python train.py --num_hidden_layers=8 --hidden_size=256 --n_experts=16 --experts_per_token=4 --d_expert=128 --d_shared_expert=128 --hidden_act="gelu" --moe_layers=[0, 1, 2, 3, 4, 5, 6, 7] --router_score="sigmoid" --normalize_top_k=true --routed_scale=2.5 --balance_loss=0.000172 --balance_bias=true --router_logit_norm=1.5 --shared_expert_gate=true --init_std_router=0.00652 --lr_router=0.00152 --vocab_size=2048 --norm="rmsnorm" --norm_eps=1e-06 --tie_word_embeddings=true --optimizer="muon" --learning_rate=0.00821 --beta1=0.9 --max_grad_norm=1.0 --batch_tokens=[65536, 131072, 262144] --max_seq_len=512 --train_tokens=599500000 --max_steps=7353 --dataset="wikipedia_en"
Below are experts of layer 2 (counted from 0) of a mixture-of-experts language model. Rows are named router (the router's row for the expert) and show model dimensions 0-31. Each number is 128 + 24 x the weight over its row's rms, rounded and kept within 0 to 255. Numbers have three digits each.
Before each expert's rows: "mostly gets" lists some tokens that are sent to it at least half of the time. This comes from a sample of Wikipedia text that the model never trained on.

# expert 3
mostly gets: " the", " to", " a", "er", " re", "'"
router:086134121131119107129099116171142131158174095126139147114130088148148129152103130081130136117128

# expert 2
mostly gets: "n", "e", "s", "ly", "k", ","
router:106121151145108145145098125114097173128119172129122119108123174147127108103141107144131136139104

# expert 0
mostly gets: "e", " |", " of", " re", " in", "te"
router:104137128194133134114136149149172138141133099107092094128160182103141124113140078121143148153121

# expert 8
mostly gets: ".", "or", "r", "w", "ur", "p"
router:092165116131155138112147143100145177123104114141150120119120100134160182105134166166125125171140

# expert 9
mostly gets: "n", "\n", "al", " of", "-", " in"
router:156133091071095098137104149114146143091117122133101148155112187148129099134110129137121152142114

# expert 11
mostly gets: " F", " S", "T", " C", " P", "C"
router:164136128132161122087189106102158146137149141077149108119129136182161089128137142138120108103085

# expert 6
mostly gets: "or", " (", "r", "at", "te", "\""
router:146145133133139129157146089131077149121075133118145132153090112123152177161161118132126076088137

# expert 4
mostly gets: " |", "t", "|", "c", " F", "w"
router:166149136124130135128129147137108170111107117144123132107129088143127154157099122170076128137141

# expert 7
mostly gets: " f", "st", "ic", " st", " P", " p"
router:116141144149149114140129105151124109142124148122127142071152150128110148182092149115130130130093

# expert 15
mostly gets: "d", "k", " to", "al", "ed", "c"
router:121110090121102104168095116149134109128176136117163135105141160100106120116108177116154134127107

# expert 14
mostly gets: ".", "\n", "en", "ri", ")", "re"
router:090123127101110151143113120082131088111113139154126142138166112108162129089133141115102137163165

# expert 5
mostly gets: " ", "d", "-", " (", " re", "in"
router:125093149143134111100156118084131073106159091120141127180111150119093124177141126157108159118154

# expert 10
mostly gets: " the", ",", "ed", " and", " is", " ("
router:145110154135107131116114124146110103169178126117093123108133131111124102088154120074160107030124

# expert 12
mostly gets: "le", "t", "u", "i", "it", " \""
router:162116134090158127113161144153141119134139100140133120143118088107067103121134115150146120152134

# expert 1
mostly gets: "ly", " to", ",", " of", " in", " 19"
router:109106129147118179084109146135133117147105185133105118145118117155134113110132127096130120114122

# expert 13
mostly gets: " ", " the", " a", " The", "th", "li"
router:161169128159138119135141150139129108174121169115140120113127101152149091119134101092140145088142